config = dict(
    moe_layers=[2, 3, 4, 5, 6, 7],
    normalize_top_k=True,
    router_bias=True,
    rope_base=10000.0,
    tie_embeddings=True,
    parallel_block=False,
    grad_clip=0.5,
    batch_tokens=[16384, 32768, 49152],
    doc_mask=False,
    train_tokens=319600000,
)
Below are experts of layer 5 (counted from 0) of a mixture-of-experts language model. Rows are named router (the router's row for the expert), down (a neuron's output weights, with its number) and show model dimensions 0-63. Each number is 128 + 32 x the weight over its row's rms, rounded and kept within 0 to 255. Numbers have three digits each.
After each expert's rows: a language model's description of what the expert responds to; "raises" lists some tokens whose logits its average output raises strongly, later layers aside. This comes from a sample of Wikipedia text that the model never trained on.

# expert 8
router:132133084103134132166132114150140128094179129122083097084081134114107128126174148159167166075072110129103146105136110180103112100155093159167112117082156081087099124157147088160162134093093121
down0:163186192134131137094157134131149064145068113103177096128134142082039146106064097122070113136103123075149115181131156103105126119122138149121155164139177107066156176105214075145140087123097094
down1:038088126078138111175138178128132124154092110142112188195123153154104046147114146156139162064131172094085150189087126084173122122136101084125156148109082167156079088181133134077086135139091064
down2:105104192154086085096165190077135136072073117139113112099106119112114112077115052081156117167123138173167104128127106089101147180088064061080119137094084118136138156137132122124144120201160103
down3:066123083134123187153161095100050079146143114166139137129101125108151125116090189074102072102148050098153125150101129135089186173132136097118086169149115057139133150182149137101145108113102118
down4:127109123135166158137169137123119102122140137070152114128095179155181183089133135113080117136145151128104161113108108129115109129061099128116175135135159124159100071129097137148157217129107179
down5:072134112102159148099065131123154135186075117151094172063148151162102113176087087135189093121216116045088130141119166091115156148160124114054154124129106121075147156151142164134155108160142112
down6:124093092133130171115106100157102136141127149105175119123050179141106162093165124105128112130156168112188154099112062020146139086118136116169111177084129107063109129126090057155189063087135125
down7:095110152144140143131143139095142101053113161148123116077121136116130132135098147109146106180098080195124044105131100159120134139171119132169097140124000136129132062140159097099155114175112095
down8:177136113152161111118141136159148131123178118183155083114143075102146115078097092162087141070133131096142151115117147091175166201119117160076122071122161129169098141134172153090142177125082083
down9:170152138055114211099109136149121058118127179180178135165111186180183161123119195114117157110188208163098122086093135105118153107085102212136132186105134119153123182113144117155095105150114132
down10:188139086218165178175140124138079140102175115133123092134144094130099156121144116102090152129108131076124111145124145120095120108120141105121146062144128062209091116109118160121164175179162111
down11:075117122140112112151171143157101161114105103153168129155132129129122151029134072133129134149039167110148150149079087085118095088156115127140141138106134073149151124107090131108157100161123118
down12:118085044142128140115159071049116114049139096110131114215146157092143131108132161160120132112120135124079163175163137153136128114173155115178097112178128112163090137155086087125142145126093118
down13:148096150127167087090092132125149143148112105101112121146152141120117104084058127119108134117162089148111079076105118164142126164137140141120149112154070100097143139163192114134155160119087186
down14:161146111143142111088146154094098081164166122122132074126161087174136155117153109123109147112143081150109109136126108152124094121130116116042133133124127133153084121142085146049124107133082154
down15:175165153109155132125128113131077173120100188112081139149141153096146088120110151074152082107179160187184107103158142193146133156149141113193118170078165103112095140125147087100084173127113109
down16:102151103135123149103112205100128113101199087169145191121101159156124135119131096174125123111150086104106114084103078140094152125072156079126216062087111145163100162156095147184151114136145143
down17:118090139122111135128139121137076110164126148215111043139176144097111080126088157103117137108155095125136101131122094138089098178104147133134172135155104165136161137085211123117083119098138113
down18:127109146140123155110154082109122103072116146124145120129154156151133140093079109106163076147156169107123126178102115120170099114176133103033094126136135127092072115159126145187115199118135121
down19:148207174094143082103077134056151111108086049135096132106131120135145136101141103175145142120142154156084147104131124127059091092073156173135089129120159097111078096192120113154078121160170120
down20:216134112096118113146120103123122117123088122168152148127129139155147127158144142152147072134078103187187099121160108096139095132144102140145114097081100156158149129082079158147128150174168175
down21:130161133085122125178088148165175092142143092146131100149143127150124081147160111090079164134116103121109140133132082140117084154126130166152095152208161093133085190159163081122116139116079131
down22:153162108194147131142185149134071190125113110139126140068191104155106026230117106150162155167095097133070166137097060115142144164152096124141143123129088134128099085099117123106140132131155043
down23:122109138158161152144138095188128101104077105129086109094122132087182146139142148177140107116063152121153149125113128184101151127115080134145129100121125129168119127132183114136151079153141104
down24:071159133109166129091137055156082183116159181164138102163090154166106134161131147107096127119056133144146126130156114119085158150099135131053111125079134174112086133127082133128163178113179089
down25:125139119076141121144168159152089065126129118153089123131108110151113141132116155175144147179116158152154096163147101116137094200134100197178128169125104154144161095126122123136134114126114143
down26:115118140152144108162156141109109179114077188078152128094166062125161078102069123065182095179103078144092163174141139136109153134145155057126198099156110107147101089140103149171128119165046148
down27:216164167164169133131134142092115134172143134094135172232090132151163069121069123123084132085122113090153164123132140157155077090110112057127127134156139202079160110110144059129140072138126149
down28:131134110152138134123136134151173116137132154179105115113139110147214055178130102100145108139106145151123125170118113114096152145100184152110146119103135082114112134200081044106148145111131088
down29:147067101148084167121126146114179180094098100112125191150140100113150189145161135134104124157167105127077108084128146097125117093101137122054104132180160128158206115147192170197080101142131115
down30:092141184136060162141139076117177077158056147127185131125123131153080102136066106149047091142139134102175077188099093106077105123093123127137083124120148101114118128112100119145155101101160113
down31:102103136179153125104145131161128157108084108132153111111158147144091136133108133175105172122115105047122155139088098121143094168090088137139162169086074119061158088118116173132067203104164156
Name and compound starts. First pieces of personal names in cast lists and results tables, plus hyphens inside compounds: Tim, Ad(el), Tom(aselli), in-house.
raises: "iti", "ran", "iya", "ee", "lan", "ees"

# expert 36
router:088113117186191078167108159099089100172121143163144108103118125150137140169199113078178105078167149157136152135182139092141125122094160176145138098185125065078147115106130095127153174132106134
down0:123094099202105141154115077108084129123144106173101070083145075139129125110109047140148113130171138128118114131137134127091142085123134104134118134119194124074154116191106178088108134145188110
down1:164175118103151126152064138107137128142112154116130106145160071116109075118090143164147103072162100137118129103149102111144156163120070123155051161070108174155166183166119175094151121076157090
down2:125112161143145194090121117113112138140105130133175122115162128110108139076091118113076081146146118092081126174203153117118145126100157179093157162138090187118141140130116103146148155144101105
down3:150106151148099113110095114098092069075158128189111146120128201153132162164127156112176109118120143117127164175186047108130116110140151115154112113125135149048116171166154193130118111145117153
down4:098116103086180081144163192083167073104141142123108087141136168142177108122145085186157156092126150086121128079110129151079197135187137094148140156106107076153136136101151126103140167106142102
down5:176165100110119197125160173174101103126090111172111144132091157150145102083183124087112161164143149062163126110192126158133144069161140148118139118124120133060142063115113154127123116140085096
down6:118137091113115113165107147163147162115183131163140092121134119112112064114194043135203173137117144141146205133102153126093132123082207160196124143140136153084149139159128174166125129156094166
down7:149119101087154092105111122113083176127072173148139182117105086095170116056110159095131141153147097112112109118102105125128106063152145176116125069130126129107172116154091116117108147127099126
down8:140169116166156101058074091149152092058140144047141164125054154119161165147145133187181104107139121141108082133120096111097123129095082125157088159135136110138106169090126125137173058143154095
down9:138151048166184140115081094137115143082150142132092071136121169111159125107129081099119174130139124157140142149101090103157128144182123098145095167179146103147177171162088158142126143136093072
down10:120104120108177096129135095173106117141141144120118115128185092110086135120067144148146185195103106124133109104090162146203126122168135109160165121144047159143114164134124103163113094082075093
down11:152053136147131081106059109122098138152171070166123120136114137181123152125110070165108121142112122153134128156098138150151152141139134077121125147158115121186163174156075103087113094124110085
down12:144169104093101148111125126163127122086113126122115113076130109083133123100140098148126074130129072101145161140109090074197219115141107103101123106100142091173108087117141120127025161191132116
down13:135132105089171077122155108138164114112095135123161157111074117095121160119084112118122074146123158129146121132036111071098118129136131105129132132121124105195175117130109061160133088135101149
down14:134127194132081148119122109078115057140111126110152116149138132123109087117120147148068171127065178141139163152128178169159131084174076144094156163101148194084133175155113102149098123158094103
down15:136152132118157057171141073066121134159112161184131142132135143096204185099132146186059125084111173137142119119137189131148085136139145100136116134104143181068081216143100170144148118149149122
down16:086138163141115101132150187150124092060150138156106161117138151120113105134145153172209121154146114155222124109096121117104123138191134094117131136103105088189125037105180125078122151173144118
down17:177135134173140162152167111132101128156153098096117109137167170201091237177106163119081164146133113116067146158178130175095105113165176104152130131173146121074145100137101123166151079171125081
down18:107141162113129133124115150103128155106154088075148122149113147189123077165098116115122103125108158150140126126098114116146142147159126139126167202088118043105146161147132151104176106060103083
down19:173094094181136144200094157177149144183185102138141097140162160168088144106098131121121160072112109090078178127128112134099068171102148134122108145107093145117169134146142167183090071121092121
down20:135126113129091148129095108143081164128049211139111104110142046136136192103114150119097129096108191084131083157105150173137104119090146180147160128122093148162095169121090123094139119113148067
down21:173058141142129106074085102146144095166164125106119150122104157179118155106058125163119123142146125115128138133103111130140170176150118090114138157136103093154114177168107155099181104103112150
down22:091119134108151149159206106204110123165167139155183115082131146150091146124126106146153118139120138175183077129086121193119096154141111144104167086142063127077134186132131148101114147138117180
down23:105092101124085153118162102162126111092141155062185119120109105148103108155176067145145096120087109112097156167088101180118166084127108144112112105108155133058097165111191116153122165120160170
down24:183121148098140093177203165131114135189187125138140122116131122136171161152191145154110152115158129163106120137116093113048096143115150114194154161145146092115138214181143093137147120096124140
down25:160099133125102113113151120075202141081128064108108205085152100054112152055108151144132149143128154139147113157200123090204132188151136150139052131136112136159116113143150128152181141117118126
down26:105139107101133130142100108109145106129096069122115087171139194116119115103139096108089163198112133122122087136132131168105094123145101121103123108142115173082148092079106179115124064158134079
down27:097146092184138111100115137141132098154118115057093099156126185201099123108177137117185088101153150135091076154159145119127095132113185132116075097133176114113124109117158093092139099168183165
down28:176127177145160074152138098145119140091164159095098214152098103084164049151183158131146121170158136133184110093105134110134113209123150065090103100076133137148079121093164142090085188142168105
down29:120133063179144122122048112184149097072123137156141124133107153128102110093136154157124133101090086164118126127096130177096081097099138183121119160157191118152150120138160108106123110144119109
down30:129129110127111128156180098125141125095112085119071182164146121119192128030148086132155173121093083115100189117148138160159143093138146071156156095144065081150147101158148098118101127135077150
down31:084216149168100155129094066090176149122150124087138154124132087132102172123191123106067097072160136136153157133077138088103107168074149094130141147104127086146132135093162164131122166154156152
Passive participles and verbs. Past participles and verbs after was, is or to, such as led, used, located, known, appointed, based.
raises: " by", " in", " as", " with", " on", " to"

# expert 50
router:084083107163140127099158049096120107119161128196113117073085109108072122133066140071100121137111139127153165153117148187103094128169073112110092092112132064113103100167089127106192147170107148
down0:095153123142147124213118117110153145162122190137115173105174140107142148152132100152085152139195099170125121090115097099084184120113114172089105161081192133150099115158153166161157086140085079
down1:152102116171133136121118146141114139127134129118189182144123152082148094138148091096090122090161169149132113081135133139090122107169111149141104161203125136142103121127035079142114166136101129
down2:090129152137109116115123137130136113130152140120112184163105137148137106139162088117119129225116108039133150091142151160136134161201147089204093105098118075115178160126114124091141147162132118
down3:180171110115149161194147115174091134131155127193133077169170132124114147122120152082112143171089115166122128133110127100126095100113187126112092121151095129179122143094164120130122098067143167
down4:178126205180142105106130198119167190092175120127141143091110110142109092128098071117129105134085141084151176115090146074144150045136062186172114128135126094124143136143162126121107154087128085
down5:113111120187090122187188151106129139072125096170113148162117176172117142141113079125155078097129137110109158085115121125090105103143079119110123190115114116142089115121145167128141098138155160
down6:138138125103183208069119163164125141110103129148120110124166124127117123140120079113072156101133184131142117132140078143128139181073124152117103105168083124170106134116145204160091116133148113
down7:098098179122200127169168116105130144181105100109149095128125157124089140096164143104072118186049137158146151059139165167128163116093130077146146101138111126053122090127134156130121138136122124
down8:133138128123150104137151080127023152100101140180134129165108141037113144112122110121092092170099095125157149138111078126106097157102144103147137135102115083104126141127143101088125108168117092
down9:116151137109122212157129110118113065150133142218149059155181141166142110191142126170088065132161092083122151075105121095099110176145155079147202129181120148073094153079101122111143055091130107
down10:102109127113079151164147094150121121185085171145104157115117109138151138164145123150143109122132149119150105135136140119106096130145116117093132147102107179151148137160154093135155179161163130
down11:180127129120087138070171170171150095104189147137124108162123146125120116130137084109129124189188168144161185090146160148142130134050134144104139185078130085122186182191135142168173131169117176
down12:088075176087134177154136113175138086122121058160110143153102135119128154084019179109157157064143131103112083103116127075127123127106158120108112163139163179123112132124072221141170118154134145
down13:097118146103145182082114080077129117116159122099092106103072146137131082128119090140146090135159132192136207126134130153145156156095175091129131124086075151121127115121125093152174152138175066
down14:105100122202050125097129097111077150126122129154128149151103093094167189165147149114102144147113176158168099156105147161114113144154072115122083138104122133105112112140118119190114107171124085
down15:090102124137141091098116061121108117159158095160133126147183134060134139091101074201166064125149099093118158195134149123117137178141119135193150084111134080107181134087121146166097174146150204
down16:148141154088121047088162140128116134164081101090166075131130086159095115148131107078088185134148099123152117192164142177161113097142110140168122070128153145145166134126057130121146092122123105
down17:136121163168168156140111124106154091133092071168168162064144102135054127081143167099185088144064134130125063123195157138107124054128150159120074109164116110150114150107108165052117081084146095
down18:122181119179064071125115172098112084096102137128136112122128117122099151117088131135065106166145145158131127135159203095159158132059104121166067085129179167097142153070129075120115085146133112
down19:061103126128102103089076189228088111129088144140141115073134157140171139122149085090148116127125212155164123150138180161128139158125166179188134109143030121152116112123111114156076159175127103
down20:125082106113140171074115109125121135178102094156098135127075130133105115137143111134172160121154097158137203135098130108105134141150118070091089096159125145120165126119086139120094088062199162
down21:123107182138133151127139056169140122084105176133124139151130166162111099075163131130146139136097103168072164152121097092141126106134120129147085181139221125138163147134167134171092154119066147
down22:123151069103133115081143163116098112130142187126126132103068116134103143140074158157133142116134039124183160100133034122166179136073124112112139115134155092145145098068086086138148148165125145
down23:122128119105135104098131148180125154129148142116147167159170203108115096087191153163116136125105115115096091074085115119159113160140164135164155179158044148174165114158104091194127205112127089
down24:119093204185140097127133151120095094168180083171151167141090107139104104134149072106167121104150097083096089132168096120118103048176112123124087107120106136106128110143154133099169152160141065
down25:128152136076086131128148131094127118161186094130103139133210117077114160157121129071146113096144119135138167177172166130154146120127120100124120166172108104120091103163165156040111129092186186
down26:126151186174161094113099172118147134165116127143157148112110161140154166080175083128138119135161162152118138094116147104131197133139108119110152124125099175083078100094082107137111158175082125
down27:153074123120115131090150123064154089064113132191107089212108118117104156139157102189132127135073205106103170141106175104119119132171111107094172110123090106136172143082162127096144120109143053
down28:138145145138167127037108154131154097131143151100154206143098121117079176175084131132145123116094073157042124131117112199144111113131076125177193140146109107129163114157114141141112115111166142
down29:126213170136098081104176172165121126159100157163087103134161126175117141106094091115120146087115201115125131137167115105149122140120123082163084137139093138165057128145183177138158082141165145
down30:105159097151124107142081096134143165128123135095154099112162114131157096124081208128153194117100133124170150147102083143127183109135081177140154235166125126158097107107084171130078179158107114
down31:136113120128172126166142172123128120146176121136111151137117147120123170109056080121092170185111152175123150095077099189186075120125119068076112152177147104088180135066075155160120153149162087
Surname first pieces. Opening pieces of English surnames and prefixed words, such as Lower-y, Over-ton, Hod-gson, pre-ceded, trans, con, anti.
raises: "sp", "s", "met", "g"

# expert 15
router:141079144157129153133167146080096039137115050152127145106111143155131063178135154117127161105094123160138182183104156106131100123150095086132136142137107146110073124110112176128146150123103079
down0:113147173113183198117092160134081067110173066107142121196154114089154097138129115091123117169146124113093133121057077072119092089150087083112161141149104095102085132149177142108085086029103058
down1:190126084150121107123168142161105078146131089076159097111115115136158144100180099068116136128044182118165212122076102087156123134168096110142101167160142094147149082136124056118147150173113148
down2:113085123148087123127103135115182142146087133105125109113128128175132175133136130114145198095146080162122168141081064161097128114151119163137112175163130099128107121075090123093176144085120134
down3:112078215105137110128130125158108132136094127077134195081082126092075168119134122124147114172150076134099188110124130102111161126139126093122101182188137120106131139106114131149127124142162158
down4:114068105108074118150172147125069163141138142108133196146158131119091123143143157085110109095065170040146095114162158177130131147149104157130082173150170146150165111125125131138106082169123130
down5:108100181120163095137115145115148148118128118147107109150168085084101138128104096184086097095095104099164130160126123119115034068155113144161134105125134138132115182180090100140131124091099083
down6:126163104150177032109139105163163153167147149106146073087151101083107166180104067177127122191077133093093159105096151188174124180169142119100126157180068185106131149142156128122090115148141134
down7:114087083152153138180110144168098163190153074146136190172120090120117138115102123105136120122132171163182139136113147091115140157144114153181131118099128075116106095072062184117102117143122094
down8:134191139120136103081099114084123177147115114116171158124114160125132087083082152120126084140133130110214105146130163159173157114111093159143137095140127130117211143145103087174162143058107117
down9:121157154080057113074170163107087136128117099154160136147079159122126114154123144210079117141157148107165139127101102122119165146104188164201107120143116184170179124096122067127114029207105114
down10:129144105148139142135133128124207215165168194122102089121115131159098157144154112078110142111111145110056108126072135138162117104121107138214150110154138132143135108092129218122154096077174117
down11:208095155127095171136138126121093107134143114169130144151082137066136153098115169175135113034148150159145123106149153171140068155123129140114125121095125130142188144145097063107169100096096177
down12:153125133146164109098040184151171145102180104175168105121149106163123122123150128132140092114117133112115118146165152123130144119139107080144142138123186109136082134128138195132107132170112118
down13:128174107101063189129120091158196126179090143138120164134120100094150137142144138159151095155124115150152146180100156113101156160122176173140064158125166178122103108099132114052126117125127156
down14:089150050129154113127128159154115123054093167126118158146121082137164137106155172125093163152128154155119106109175107118193130146089134179137093073200176125085069154185133114084141109197148138
down15:136097087156113143164135140165112129077117194127107152127083155180119134127150152119056084120143171106160135153168177170160065153127163161123124148136115109120116091144124135114149090179175150
down16:135058173167141132109167141133170142086118088086131156146150214079127148063157134117165169168152133114137121130138094081077143106080135168182105147118144121082113112088176124153107132100173150
down17:157129136126167099120147154143176120092175183207161131075102179160117163147101147140057117114140103101097105126138099145130179081108101127119102176152090171081162124105097123136143161098131156
down18:069150090109117088147117093102116161172126135166118122109120105158071125158101091112156066104172090057130151155158057155141157155076146153140151068145120099121167145195123171120162091109172158
down19:121118054185134136174145163163091174116108120121141114146166067126178197084120131120136065110097069136108092126110128102146153114113109074126132199118148133143125147095122118118126115128162170
down20:153158147091141162119112192089172166130170118136057099092055161077191134138122085164131124165095134130065126160124133113167141147110106193155073108090154133134179114160112100090118111114109154
down21:066137128152121142060160130139176127100109132123091144061120142151112155175118110126148147063124131104068150141144136131155130163123162135164115181100060148139156148093163132153153150150109136
down22:156154127123138073063153119098073150114140181162092160096171146116136084166087173079176145170124130095116158122162097144142109152111130157112138094117146102144199127117165153103188128111120076
down23:097095124118087139106085147142157086169117131164196165129135144072145153081143173185214147095150104078102092107074105109121170129057116103174155114165147105222139107175073108110138134145096184
down24:098086136128123106143148186134188115097100109165116116095127087171180107126062118068114130100149142087100171152138131095145123101145113074139197097191173135177075107104071136101153157124132096
down25:158120152083132070118147152165137127067107130128093077176072121150128185178167209194106166093182164153139179121091126126139104127097140079154122164120148099191117145100103088118112183087125115
down26:130123164088140117132164193116162127130144163197133115120112135101104095133149184130081176091169154098181118190115109177125150162112109122102048107083131113116149131139157146132156131061123179
down27:097121137179054169058118199135113142124112140138107170141037091108148142123144122089148129106107091138109113143086159150149135173187137101094140114045057103130164078102155151104121188161126156
down28:108142140099126111127121152141125185077141086104135134126105154117099090197066151104085113162038138111143148096149178130136158128117120040145110099148153078141171124108041110136157150090172148
down29:131099177114134098092117079068119111095076113121109081147139188073126155124139127096106123117078119145121145135155122180104071113161081148197151145103149106106128085089091154130137137121155137
down30:164106121102123150122078127109107158145134093182130102193147133109145089093183194072211103116125106123103144132158207143065127122153153127199130173135132162114119096112123087061138123087130122
down31:075136079136129188164142152140126155113177068125103109136144171141080169098137109186032176122164136068121140147148132110114157148121144110149163117156128143107111106126140110124093196113105090
Latinate word stems. Opening pieces of technical Latinate words in engineering and education lists, such as Elect(rical), ag(ri), inter, Comp.
raises: "it", "ul", "ew"

# expert 4
router:118153079170054098171138132119095139147158144111147124136115123074157100132160172089142098093057116098121146106151108118147139157180090168113172135124131071085104135144133141156127136166163180
down0:085126117111108127123095125142160153148152071109094156146155163150179103087094136147130084103089120208129113132078156120146018119144185121126104092191163125125165118139130133135185092135109112
down1:144074115118104098104166135109155119129016159126126090152111109159135144110143140149117145087188152135138171126106162141120175119071120057155140146152126146116133097238181097198087075119143072
down2:100140153159145086111164169163106119159113114062113080110086154091069100126120129120144106109109132103128121146084150098158142133166129140165115133113142116078111115054163179144161087052097131
down3:139172123102119127145066190193111081085139148155116141174146103115146113137128191049142165089166142128109132122117130113121113132126124132129141162115156131078118191059124074087073170101146103
down4:088103107129200088112112117146080156121102105147147111138139139148046115141147133237114134111072196136149083170154069127137105101183129091124134168116094096182117115149162164079136107097069129
down5:190115103073114078051157151173131119118075151146170101154084157092141168106085085065120099141213165133106180150116143214092161152150081098135149064195148049114089124184082128100136185118143161
down6:123180090098149118164084100131113129099220156133125091175108194120102115131146088110115120103113131085110074073135156094121141120113125172115133075091172197123106157067172092150219160127074133
down7:156068149127089091098102176106106124122142103098104100156114144120130118072190142116120148137138167126174195144110156169078080105144147137137088102057146041164141103172114148173102137106098149
down8:167155092147160151095137093129092080189153150129088107125169157112135144175114141106113155138137100096150126138154133096093046113184147104168109131179080084112144129159092073120145059151111176
down9:120086161135134096096118090096168147114132126123155171107084136108172089138086136143106169181126127108139123160141138122108076088145151184105250156129152163140125165074155104176138128108088168
down10:132135144108200075201047175121136141167133097130167143140099127126114149065130166090154147084102181078091145122097146151141104130139137133076153158149096118139112124117115099157110158097102110
down11:125079133132176143155100108125112121090105086134109169111181105104102123149035158122135096065100073141107169133134149109094136162091129103116112108103170095205150139156156101200095127094115125
down12:114097075149131205116163107169159080123193126115095144126106168113149107109146164131130172082131145133092163101154113129089074127161152130105086159098102169089094178164180127174127099142138109
down13:119146110135147113093096124196165121164156142152120158154108145132147157169095104161114093137098132108135139176106112058135159165061122105146160119125134094102166181181164125143063103162080067
down14:134086105095163117118128118143119116112145039161091122092161251173083139202116127106115120170134121120056102123125128107097137142147127096180124132083136100114142158126138133132112160135136096
down15:124209096127136128094131138121111174179095114139106180103126068108163104165074160115126070064077110120132133111124181074075128135109139108104145131137204114140155122110107118094180143142163151
down16:117076082137131119146158145134118123150134141176113162076128190171155140147132115079178128147119123121137075119105130111142170122161126111078136140151140129088108111115119096193105093153131149
down17:139149092124165181087179147128123165215094075175075105114123091166113128168123124081138069184108151127147116127173135169135113126191126151109133149133146134101126160129128137190121118166103074
down18:178101150175139143132124096134158097108093137137122109104155147197059086137143162186090164150140112146163128130092129112131147089172127122136094137109140115158173170200173120163146094103156080
down19:121082111134132088044125129149094113113086135128127113171142055085122084159093170094167126165128075088154150190087067123129129120092185108114129162105118115142115064160221121159156151135145103
down20:095114124131140141088130128068132144203098113114129138139125116125077144181144187098131084075154118149125093123110101113103086179143150142130124155128110103136098196134127120188140102098087141
down21:155174161059157135151120172168093105097209112066162151139156105161149114164181103074205110142143130079190076159157163097176116142184105112133060137140115116134071101125160128065085184143092102
down22:079201150110144124128092102146194137176106055126131082138136133150175176110091135141104128175184121106094088158120118142085152170140145140078110093110119115194112106136125139157087148163133153
down23:098139101150128091116129089134147139138108182139076136125087082108157140104087103080171148116105144144155136152105151112070131166091139141136106145112149182115101146135121066128131120146102133
down24:141088129112053051108126158162139120098144108105084163157086128115080109180145134107134081096137136173109158132158141104129163093130133134161143142151135109132175128146124114116152123176078082
down25:154060131092135145133134099169114152118126130114098146125149155114110086129175178121152100168127173073132097134096114146085108130087152110133148101127097147077117047160124127085081104115159143
down26:141136131131147104120153103153108083152144188123122193102175084141146155136131104132168202186168151107144159118154124126081137105065076150117146167100100118115187110140160081117108137157018090
down27:107123130150120129110097076164166137122207143153080065037083111105133050121157149115110154176118149137076091158173110130142108148085147103150131129127111137132160113123131098135102130151134143
down28:131096174136068127164144155061129114120110181103113146149053114114097123127153097180154121152129110122181109140148082149164058066154162167095153139109113188113152102160110088118107149114085075
down29:138108090109151160105103068204070138135101110100126087123080141091139126187175119157119137088013140130182122201141159159127114088157120186135082158101105123163097138103148150119159130132142145
down30:098135152181133133121111124133112140151137136163126134123146165148138146148199023206119109173078157094167161091122145157133100165144113167126187136116134143125111121081154108077117160130149131
down31:088110103164146158140127097083173094162082110141158126103107161121083100122195135092133150102167114101188123096106198150129106094159168120172068122155125124086147092115172054157138088136132108
Prefixes and compound hyphens. Hyphens joining compound words and word-initial prefixes like inter, non, re, dis, micro, as in fast-medium, role-playing, apocalypse.
raises: "s", "hold", "b", "m", "sh", "ra"

# expert 3
router:107159105175172118097105122143119073087181063128109152126086149097105136079114071091134097128134116092138152177133166169107108165118085129123183080164106086116197082150087129027126148103107112
down0:072154121059158111122113124113149153214074047127145087142129088174100150070156119151099101144127106143067124113163174128165112109105149130115206195195163171090154082106134088171130117143062111
down1:085055115135186099088064153164151146097111082159101088095158153091160129115169214185106154210151168146161146098104096109110093090194119156094077128183102093105167088128078151116114119172150122
down2:113093127136116131128116140151128152146119127083110087186140139167141062164127145131163130195126122123139114110153145142149153158127192113148145131138080147157137126135221166095137115125105196
down3:123114155126133160158113178126113081075075124155144143106121130159153095109138106147152104184134087123174155146125125115116166215125174115148142150121109111141088116115154100129100060177060091
down4:124089101116140087138157144153077128062111114136129167100104083142125165088150123112102113117150092189125146114155172099173125154117098119143137086156186096066125109086161135152153152081152135
down5:097133068081153130132117119116123090138151105106116112179150139151096146144109149202162152113076176105105107123156115144167087137082174102160079094109148082092140106086180189153125126153098159
down6:087133120088128132096129105169103176110129107174130156131106098063165094111076091192169124095100102113169125123146112122153108086120118145118119097177133153110109170110113102102113138123153150
down7:151143103114127127170115130132070122093164121142133107131115080147162125088135161150158117121186142095123135171139153116126115123122118178122065188103095107147109140071145119150137098119128079
down8:049081132080151140135151144109120144112102168124115117082110146096131162083181092095152130135146143153105157090130095125157102163074143122113065124088108145207139097168123126157145098110080153
down9:117111111135107131152158119147148109159075133123128135203153161174118124178095139130118152094146148151086125152187140102146119100130150088120149128127143119108030120104093143080083066075113102
down10:073131145144106122130155086141112102105117149151136174134078080115132178125126131099159114099166131097057105158090187125155093126147159153143168107131128155219101089038129089144139154114095151
down11:117058171122162117128168163115096132153046158141137174160079111087122148159153176110102140112160098075062192147151138159181161103072111088154133136084183103120134105136124133171168128165129101
down12:180193083154152164109119111146126062118204123122107095133160102153169106078127068109130096087186136136182166176110143053072174069113122151156143127106156085169093105106122113197119061134101089
down13:133071121117114107118118089096151149147144061122134140125104128126114168102123130156135129146166130138073155167126050135135152086145116152171120124131078146103054115190144089141089119160100109
down14:083141084135129128149131093152160124083142129152159125121143177185104107180114102139103077148149154121142138124149146078082136145125139128183116141133134096084124082050058092142107069078118075
down15:122111145104134121171080136134152135098186098098180118123162096173059106075104153191159145188119085091172145119138103147116145170118106087070147100092163144127163164160080199151104113136121109
down16:123195078109141129128112122146140121104135113175130119167137050103138142138132137196176114142115117153122228073143151112113121075136121091090115167151086156138092200127193137166167139134061131
down17:129144136121159174168157103144128155077111089128119092202121145143149114197096105103068109131129204133142090115133101072146103120141117119145131111103186129096127078121139098009136129157152123
down18:084096107164126116132176055109150185103105141123133122166075097184106140105137165123096092131140124167104155117140171095178100138111130199132170059135092100089199133147086106140139134127121152
down19:163130135129094086156086105109118197087129169125153147111056153127139172143084205153162120200089127167115181147127117125077142078174123087158116109093146113104106144121121118108093129119048068
down20:128139215138131177157101113113147097106135111118116103069177148167149135158067210158118112103063165034112123153142106136145083127142137169136120096119107122093185104091103050086108144167132178
down21:073101112101167161147136129124127176125115101116138122041114126071147124162149065072195125159194110122132070133121129179123124144122141182146126072115123101114075050108133225133124098125126114
down22:136160137160166085127153068134129116121117181194127134191142145147159122191098155125153102117162108158120117150156131151124152062077112014130164128151152114156089116130135090107100187134143100
down23:148128114134156119092134135174134158088092125141142173112090107142127124049139109134090118105128121089166110144110168123142131138108106113132140211114094085104189133180133129097166146083091119
down24:119150105106128086140125202146132103116183152146077201190123146163162138150174093105125136144134160138114194099182124083143137169143129156088153146126141131182138105139139049180150159139124118
down25:083198095096128122176111137143144105171203175042140079153117140117066174157173168161115124126104155150137119133119140141137151095199133067158142131150150157132169095124133133112141143098142102
down26:074103162111130125135124134147122132180135133137090133144134099195141176110170112149092115068104206118154141108114065167074197102097131123078151150111125141169088149134117160127097150185180160
down27:126027110107102151145121108163131126178113174154104132099097144108110062141173132133116163164097165124146099162140121112091149129158143195089098156114081098082094150092138126085093135122142157
down28:122134122140126105082141134098183105089169087083112123119076110149162138138113114144146189100141184127174129117115108098075085142155137124117134123116179125152124117112104104136137196103093136
down29:121115157068106083146079113165060137156134071128179112138149142146140141129205130101148148223203107098109125120102178112137116096048118111162149105116128150175163149185094122083123103109180154
down30:136171097154163131086141148138075085136140128139156080160111128149127104121156131084157153165098035107118105075159164131144103112068082108124173114092140153176174172193107106165144062098119141
down31:116171143131137111192157099102179159119139111106120144128134093129073169144213145192096152168137154169095140093163083116157161211171143130158170136182165079075138103093068120134109101139133162
Word-starts after determiners. First pieces of nouns after a, the, his or her in architecture and taxonomy text, such as ab(domen), he(xagonal), Genus.
raises: "b", "s", "ights", "d"